Weights of a small mixture-of-experts language model, trained from scratch on English Wikipedia.
Size: 13 layers, width 96, vocabulary 2696, 4.58M parameters.
Training: a variant of SOAP for the experts, 332M tokens, 5063 steps.
Below are experts of layer 7 (counted from 0) of a mixture-of-experts language model. Rows are named router (the router's row for the expert) and show model dimensions 0-95. Each number is 500 + 25 x the weight over its row's rms, rounded and kept within 0 to 999. Numbers have three digits each.
After each expert's rows: a language model's description of what the expert responds to. This comes from a sample of Wikipedia text that the model never trained on.

# expert 13
router:447522496467507470509484470559470490445529545510522516470537553504526529487493466505505500483461496499555490492489506496486507458496500486495493548503471496496507470492514501530490504491483533500498454495531533500473500502507499537478497471508500522509545479537501481535522501476502453449
What it handles: Mid-word vowel pieces

# expert 1
router:500498496472489514449438475484530502488481468480503483516509499496449483528509526514468510507459502502474497488536481468458552502512486503481501505513529523460504507525506478522503487515526473530490528539477516496465477468472530512527527521539460519497501500519524471538486498559532541539
What it handles: Codes and table digits

# expert 14
router:524486472455480443502554496486487513536498562497507460506516488498468473543500479514525517489521501527546489489500467488531498479520513534509481516473493490526466499504491498541497497516464509481431512505500505502509495478482519506486486488460532478560518489499496544491470497505549458526
What it handles: Mid-name letter pieces

# expert 19
router:519536472536469511497471506447523493503464504540491534490544528522482506477475505496461514497492548500504496486492498520486516490485478494513524523513482484512466521536506499510518481505526552527489494482475507450552470482533449510485457484514459499461546508498527518494511479484507433490
What it handles: Early word pieces

# expert 15
router:499519540495550483458527513573516540537506496503475488518493474499513493521530497506508502543457497535497517524495454516510483476493468494549501531500512483484516494464514518471497516508521475491473492463520526488483474538501491508520462499509480443469508518518541537479454491487467470480
What it handles: Word stems and suffixes

# expert 16
router:479482500494503514511510514502478481487534474514516529497480517509544506534511488519521537473504550456512486492513538481537484517526485558502474529493511531503477479495504454502481514515461426515498530507484531525470489507460501508541500504491516539459502501479489516484492437456465514464
What it handles: Plural and verb suffixes

# expert 4
router:489470487527487486494469504478512505495488527509504501500480480538492514471503508483557532457513550503512588518513501494514503518491536500513502478517565492476457497484469521500531509496470478474496524539512483559483495520480542482513490479540462502476478469478453489513503486495479495464
What it handles: Word endings and parentheses

# expert 11
router:485467543512466539515465523469530538465478562483504487494453512514442509480488519483510477489488485475468448491522508473475507499508508458517543513532492510524527496512490534463520502519506474485518529462499513482503477517500480502475509533493472477514515502507500497480499512486570554510
What it handles: Spaces before numbers

# expert 3
router:512499495460520499523501491519455529477482451500547430498484527451472493505516513507474498537487478471513518511525508555488524506480549507506481484534488553481508513469498512522510451508478507500507489511504457486525501528520500496521526500500475527468483526506480457503452454527524514522
What it handles: Digits and name fragments

# expert 23
router:483483503481513511443517441482527507497479478564493504475488471498528484497444509499480523518507522525497479496464518515547491514480484539522500473528465516519485525482524482519536478490518554502557535481508508519509490540485468518537504519535491514484474513452464521501484520476480494483
What it handles: Verb endings and prepositions

# expert 12
router:484514514529478497512456516503490494509467505507505528444533518521498507483509494444501458483548486476492514494491523517541457443517531497472521523475504483523511526438479473511472540455485485514487499526461510477515523478517478533497492514498502536491493518509544508456502549530482524503
What it handles: Pronouns and relative words

# expert 18
router:499486497437502498504473521513497467484512479521475558491504535466542465515476502502511499482458471512473483479494514506458512523535536469461486492478495591478513491479474523433512502493534506519516484482476506500494505552487500513538518513495499512502505470520493496520488533517483540505
What it handles: Word-starting stems

# expert 17
router:492488485490492468539522553522496528539520511474477476516501534528499495472521505533513480526495504496503517511469483482490434512497529475511454500454503457465461538490536507506489481471496534474496485522513443525551501536504499487452494436515496499484507475532501512510520524506523492509
What it handles: Proper-name endings

# expert 10
router:503527530495514484521474510478518473513478540435538525449497489458471487519489496514534475491489543485487487483501517466554467505532504459499463474522504513562494499489506542506504518538508486502457534507534497496516499470485464539492524498530484518529459467478499505525518469512499508499
What it handles: Abbreviations and sentence periods

# expert 5
router:468493543561471492526500501475490532473509471507469509490480508490516571527484445503520460472517474496464487500501502511485494483500511512494498491493491478496548482539547507497542480529468477495513516494497521465463514478550520477500529491468506431516497513473531500493530494531522480513
What it handles: Line breaks and headings

# expert 7
router:513507521543525526507476492472459460519528547490463486497468499505503527491506548498482472484457516521480500471506541457429510495496469490485543533496519488465532516556490494520473536462493526527495494491503491522501545474496482468496538485465499499473514503492534460495509496501503524521
What it handles: Table pipes and w

# expert 22
router:481489483537537558489472536458501502489472497510497487509505495493497449492503508506451543496551523516536485522523499481498537469515520493513514492458504484516514497496512508474489517482533434507508440502515461498507509470489522482525467539500541510485467466475479481471474532490533490536
What it handles: Stems after consonant start